Below are experts of layer 4 (counted from 0) of a mixture-of-experts language model. Rows are named router (the router's row for the expert), down (a neuron's output weights, with its number) and show model dimensions 128-255. Each number is 500 + 50 x the weight over its row's rms, rounded and kept within 0 to 999. Numbers have three digits each.
After each expert's rows: "raises" lists some tokens whose logits its average output raises strongly, later layers aside. This comes from a sample of Wikipedia text that the model never trained on.

# expert 1
router:470403484505378468462526363459581576415533577453536464439565492513557492537514443536506493504479530446450491534405474543507453501479490507503463511459477465449491430461463533437447449455477533496530548470525480508465496539499578468572507618427518464428491498448467445494495442499518452458386406590482535506431485460535529499524503522481503528386521510466441573503544555477558481490448
down0:515540508423601463524583502462388532506588458505514533573457431575515529475452529557541554490411496569456495473469484516472424463517542527466497422499432572564380460540585488441469532492506445484527448511492534458637439488542584455479549419564477486490489480561529481554508540573513460459476545537524465519450429547538461525461574532530498524570515450539534490543531474538547596499499
down1:509552489564490568460422534542445440515551582449405433539578542557611503515551551517517537453547534475510460487535487476454456471505546471476531477515513537453438501427448515543467514551450543489528612568465514430498459476406556511421486455592506518516575460491549529406511449521478554486567486457479540510554564497493556510486481544542542408468527495565472505383557554486431437581519
down2:521485548522568478436397451344543487421497532561577471506542531580490457520491494502520494498523457347518565550525507449471422450433533461496441510451481504477444475481508463446488458533471415545487449473537441488442562550515531461460549450529535546455378529546401438485522469528385461470555528451552528481492513448540462451542496470534563493441511498406503437518502494508506528521549
down3:543356468533478489499466428538392460457540522538518525528482490513458533419570448480529501486423547525511513485426554540483476560455563584474495451531527518484406462481458511543524470538460542484601494453573543542487414466463476440507501599414522451468463467583407481442451609405440404581485514520568623509537511440429523490532509429535513454514478510458455467424447506497493417457501
down4:458523432481551518509472492462507546462524402525461520513504496452549409519543387544454521515444525565651546546559482456656548468491531592540525496520567469562479482574460516491456545530488470503508563525554461601496479478465501522529539429412525500535428434450592447419503465438491400468558522583549509577441438460454568504502505572514522475422430464505530494531531537475495547425505
down5:413376517447515507505531509544464481498438397511502497427537457475456488424465527383482568503525483539575477548557509427549521453382540533517399519535500562449539526594488516482477460457512435493466498514492515532541505520404433495515421496473449444457429491450465584524515504459481440494436555467458462486482423422435524553517443495494486525483511473498569550467582433629476534493450
down6:496473475460507576517532430512472518491509439522568532451440492476479448477479495410496493463526487482519442548507570497488502551604619572571403449530518470516481539518447422459499557530438487520432544449483485403472549480437501509466500518399444450505611430452531422465567480461480356498449420587397561462588496509453468460553532385503560536418521525562521557461513492458539520496491
raises: " the", " a", " an"

# expert 7
router:508448564474562653490486584463501593449513510541500466633420545430410487507460541506501549574591475524459446552446454485648564456491482489473443607469470475464466484551527591517522511499497551529446470542462461488430512497506482559526512442506464504491477544575555477478534518538488485483477518424504493476467482517453486509584454509534537475528475497419445580444491474552530460562500
down0:450513392518534419560491501504533424601362474527545540460502532541462442513476531539560525515523583514434570573502492466478426468489535488508456503456524473592522494472563421545430541546467596538459521471360474511443440567513473455407494502511523605587448556555466502528411489503511454503551444487517569563464455590404582499527505445526413567509529408497485531506566587545538444493516
down1:466460521465540455515541531526466494473525544450410572420464548491598472467483488485536570398414463468542572452553495436548526477490572564574474530532519517518477561525523555480402591521469477566467484502459514417502520456471528509468465482531533538504548467553479533434458504576512451467559517457513540494465537478479506519474464532558394535516572626380472389487493554517471627529431
down2:426446449437528510519606543566498572598504537559548524428561496482534555478515611625493504515568477513574580441435465488450394462613592578462434477488558571464484581494502522512460546438536444498566514525456487490495527504409548451527512443460520477496567502483523447498496471459474454515493521483439536548538451460495485595497566542484444505474564556592524490491506435545593498511432
down3:552458605478485440537386538484471532502534443537411547444544502540569562453419474448540528486587472525460469425501555479581529549543468581513484510476563520500435442476465521555440508509482450487393427482597467425439447448495486504485468459441470476490448544513404491515500560502523471565544516531486467492520551478556468461527493521520490594453400448530473529501503491570469473558459
down4:544521469526525472517516489482461522559534491571506398531549523504500453457468380610498563549458582493483590465492489534462402484539422351511556556502465476395443477482576537493488467469499494473525486482478572543431590443516489479546440477507538493546524488473476412501583562529469413452549503570537547502496551567501535496462467489412496543407444526480563620541511507597494556521472
down5:452533497522521489581389387519576536510448467511499546433518502610524470529495556439428531470512503418492474451504392503513378546506521503556486445534518450390496448442485556485440545512556480518451462487490575459471505537494511555462484507575492487442555525567449612534457517540525591500518497426606508570502460481506457550479584495559467557493418511488621439489558430492469581482487
down6:491479479537447556434591513445464507485529543410501503615542586579559498515584469476478475464421500489459463456494427446485466458481539438586569418439453470490452545446468561559434512492565441523490422479411583429483479400521468525428496462532491472458525527500467574556487488425488596587558520479509521551514504645474435552507438456523544433469484521447523544520459493460539461447543
raises: ",", " and", " in", ".", " the", " for"

# expert 4
router:569531546591504517549538512488545467479474609465492542564543549448393512492553525448555441380423573509534641430436507448505598504470521439482587511512524534484554557567542548443499496548504514478500477489509498479521504503492419545450506464447495435509425554489503573531546520487465530521535515474447539472526545449465532513424527444406515468466432494491477518526511536494463537551433
down0:494579413485560533521526530480471462517471449528505436442425452443594477454529575504473558526469502518493610447507405489506535512508499537479611500561367507566468436515415477494486497512559535484384398593506475533528474464499443474541519549392438497511482518450429491562542529490516463431532384481408597507538517458462583595522526443528445418496529469467581532477587502472555470524525
down1:474446506423431512429459506498532463515554444527477445510473496420467460594492514530521518562490515542451483455609442483472581470503423475475521474501490511507556435341550523380533518471534480506526520436462434407539441451449509500536451504508508493377515451513467351453458509536585511488491467528515545460429479355516488505506584446407554458563501562547554503481580495524554482603441
down2:446650536530590547445418548485498439446538449451501517469487479529554494436509436525435505487468494468507490493517446409491498515454416510515443598467548460549538511477529528479520454490541611506587452528435495589535586468480451587522507649442414481400507535522507550479483486485619519545525510496440401494603560497460495540459479469398488515537415458510399481533491488466443535522519
down3:482585422432477439481496479571506447470573458484468562550481605497528491477489504430512444476558547462503481483419459600532456482455464505447427433452439475480528522492570463535537481492496463535425447471425530504498490545477533531481473519478504520564484559469569581400478659552415470363462514418488450449578505474360513444465599417422566443488455398455526431483487564557483502547485
down4:435470634468541518450456588508533402496484456508522376550548486399496441588486518517511402467444523520469434553511530481440516532503545475527574519548526465458379538504464479521566464481503495538480566513442509451568517562541538442502433575517520415482427491476465516515451459522589496452518466552492511547557493428444537563538433501606518592468500405494514422523496375547520484530457
down5:501446415474587527421422555523485548478463475542515386469446543494636444418572542522513500525541468560528459571568485386494592551496545524417473501514616565451501570498511455603461509567552484506487491513506497575446520460571510517497502474519517503534522523581477599530486538498526546491606518454491530535530498518487420490534545550436466500493527541559459478494483467473539386524509
down6:499478476481471526496539496597451532537505460483426482585561477468460570453501488478493477487515548516520521603486489543457486478412459548525436529433506574514519464490501508486456511490559446492562502523562607507502471490480510485501554501527535483545582388508456418450594527511521485492466551445580491532535436573534474464532477482552444533454465565443485501433489518500584506503505
raises: "n", "on", "r", "na", "t", "e"

# expert 0
router:563534492554456449526529505486515444577507522484505592399465517523481556518464583445570450480441497499556475443542491517460431502566533472430525482542462410540398521528508427479523483518405406564466558634432522473507517488455454520524585444542517505543585483404471436451589510521462451518419521462615491479459562480441375569514550529519520495494437413586515505433511528541456577516515
down0:452431467547607408543529418458487451580452479520585438470428542468625460501520555562567457503466449444542539434522508451447522493484544484529564528540518488541521497479558518547593528486492434616493498472451490521499495454414421421501504459504495509543547514477498536476483463549501455423553520557493510469441453583477436570501575534500518415535552514526409455516618511474468404502410
down1:445620470522561501527480505548409418471524586441513506495474506546487526563480520515441488515498458482558488450439497511407491556486542552485438442538555484410548533518568526543458494533499440559488469519443531507468415560460458529509432565420459484519565457535497510496433483548528434451458555420570545464527531526487467465484534479621473481492425510481437444495531492556521591535485
down2:412505507550554603472396459487625443504505470498468601604575507584508525487519449499424525523556513586518550592513535543559414539470480512478478465526405481584507415423523554545540497429465455456466432552523525472542465523591544426448519466479579537313484602438465479506531423412476489555607507509499506478481593412448484492580481492579471543540438453401486511483440385467520553550519
down3:571625462489423497488532551460470547503581566521367517455510391478494475560501469555515507556442595550519519520461522446514483471493420570502449425493591415438507518514478513415524602506455507518472522486529454483566534601506580481428459499500515468580543511498527447435561456490575376471485552458511501440609522516477528492530485504435442521424486459557591507572526579594528495540518
down4:459487483527539538492589511481558502543601550599491526545522569535443474456558465397483336518515483401510453460467472549481441457471499582503494395541471419527501479512468484389452538491474533516529454473478521530440480516502476462529444522458578483501443504458529504547581508548528545622518522505555445525516570544476540505547442536481499466553481538534480474449494498616504568576517
down5:502464502518552572483502528587445432476484530512525478487519594533469516511432454473540543537565536521484501648435435459538477534473458470501523466549469451384473523474513513501588554496448439458499449569480444565571514529535502518537406583481458464441494581533480431455538438467478556404564456570461528524520485466527417390441464542508550596516581579516475468552420489541526574606527
down6:484475474501575591651528496496529485479523531443548447453488464470560457523580442471562521392537535546462532445523402529461518486512536537432401523546499590494411411515551475520501420465557486533533511446501503411439441508476440483462665542500438524494558466501471432472542564529460566462504516427532503402572530647521410414543485478600605530491473470524518396486494514505479451573525
raises: "te", "-", "ty", "tic", "ta", "ten"

# expert 8
router:485572510431536508541356412532458451521428488526498552455490528530524457496522463521541506519485554454452467493493522534531451486545509564408487465502525518516569510500498514517503586521560567517498543547596494476598510492427569516403536602506565545566559421538523537459511542436474580585503445456400483511533423572479510512413453468484486561521548468564559532467426475408499516569525
down0:455497418511564469496446395474440485476528546452550508586470510572495513549487449447523481517445430515511429571513451452501485481462447454518462490539592533510554439565501515449577516454458538520569469422593616513510504447517378533494488431545435549467511392450536625525502561551574526486521492469522487519488498462512441588506442571529475526473511504552529431547479381458483503504524
down1:515470382439476425554539520443507551475519529507441408448422487459444456517399562550494543480489476449478456524483592574435525547493421561560483494463473519529487483539448488481528557478546496412483454494453396565509443490549450529480519474479452446381392546447568444470519524449497500548635439488484529476456532468508407514528431488505515473521433500471530507542458575461531450383423
down2:491493545504519535512604482547482577408544431436478494513452396497433402543450533359530502478535498478610534617507488518537544422485470447480459559545503474543465539460537503523568484378510473426438499478479446538489518434607571486618538558452501474388420527576471471514571514507511502519580533504462391517506461490489475532566514489539505548540491489611506492529427446523529516443551
down3:451494529533555513481588497480491537522510433507542516466462463510502463568431564427564541534447511541466521441509432443458563546585533621479405503387523446506505549474507455520480539470603571472463436501529459483495552486432497462553488542531510515520453450505614507501397495460476533579537486518482395506478483547516515491473552574517436515591508534495597496514525515458508500445498
down4:478519590563547517484433482536571445404470499473400568500560530477589483447494499452536517458536579518562504446496496534459468575484505479489488426463545519564473472445455632477430530519433539582472567482524590488489493564532478483456485510425630571463501514549479543582528549524524540448486509507600445596569498419518629471461386553374568518539495510451470495591482435499490390497513
down5:467542452486469521518486484450498568463505424514423498452506507429450496486468472587419544454606496534466427487479529536417525518523537507522431434589518521509527463521465474509452530508532510576547376478540469521601538406520474511509517498532491521480536530484446404467513499426519464454535570452526379456472436482469437478505437409536587485565636430391512500515461452460427477473533
down6:455398513475432437533444564467519497425538456463475469487515436415536440481540495510446559458520607534506586519439487474486558492467510440558458464545428508443478510531558550523555575428503498514530530395584466560574505570514503419542461591500508402402460440475527582565549373491430493456486574471608494444433467489485461434507575499527531419483531461480550562499344483513547462483534
raises: " the", " a", ".", ",", " to", " different"

# expert 9
router:495506448484550437509471488574427551527433438431556512494427392599477459413513513452541540624509458483529543527511403472486535587512428494551515531548414576469447428477509449438495426548447393468512588427400543510539486434484484490521423460472394492488504510433546460490484488517576493502547514516514545497515461454526478478582532505519507489491572605430515507549431538463577452419446
down0:539405483424570438585505541506541520441534397476411524477491438481508530558513538576491499551544559502527531541467512497463411528545475567578384454511470591480547494404477506434612500551461480470465461537438483478522507556478447482448537480503408456481439403498540445449435560559586475584397512500493479464634469423412545387478528539572549498458591603569482432532493393616499364542478
down1:538524451497528459502533421500412573535435406402572470489531528530493503562589457468587492522550515475452561411539462436478464538581469520470559532479519639606529478477455443452449416470488557510454536514499539495455534478488508521503483566492612555500500477466468445482485551434493519437539485665475520478579495458512462556484462538617467591553552541415464523492498519520452434512467
down2:425563512474481571508527503518436474482472501446569424471428549568456493507466478433464492511422431565571517440492499432465534498449574560535418496581522404495546548432435528589521504473460443520582519505521507439472437510558496441475415474566508446574512541475490582505545577404529425598485378543545471455582478479455499518444574475563471501490535458460490531468579474470462535474563
down3:659520566526479480555471495541447557488548500517479517492572504487544431454631486538443555572462624528533424467461495399527592486542582493482478500498488514552519440547420533481575467396461533449455499504429567505513505529527433453493530535465520440451572505440486527563504470495496519453479507551411495531518644461382524472452451526559528418386461561495523621411486587443530537476389
down4:422493533570565556557485485498545548530484471557506515560413429536530556540500478460531533446559475485506509500511498528583489459459526567576393593599422489547454559506406504574525544525455480474502471391491522490487458494599465505465437448504514482543367501463439465488465490525548502435453409508445540465471453476485567519544489551521560421469471635540480458413525574532466535406558
down5:569408483452520576492470428574486495507516542485423535525468580414501488436454591493542469528517512498518463456477524556443481483497465588563503405512499464543496471421548469603445549508608451583594586508526503514511531487541445495441486469573449466438498454526501543486552472565560468414520470497537508453538550403453535403449520455446503491354538484488469454481471500582516524443433
down6:549447468384458486431520450460514489471452544473445554378520536453470550516525534437578516543550543446533452472549550610449593543432506516441478469550481565530447495477514473574539555551453506447482429469435509520473536546450485465551499512486458503586407517495461465474504584458561533384503515538501548432558478511453561408446536479480548518511493465464571510507446560490447492479586
raises: "s", " and", "-", " of", ",", " on"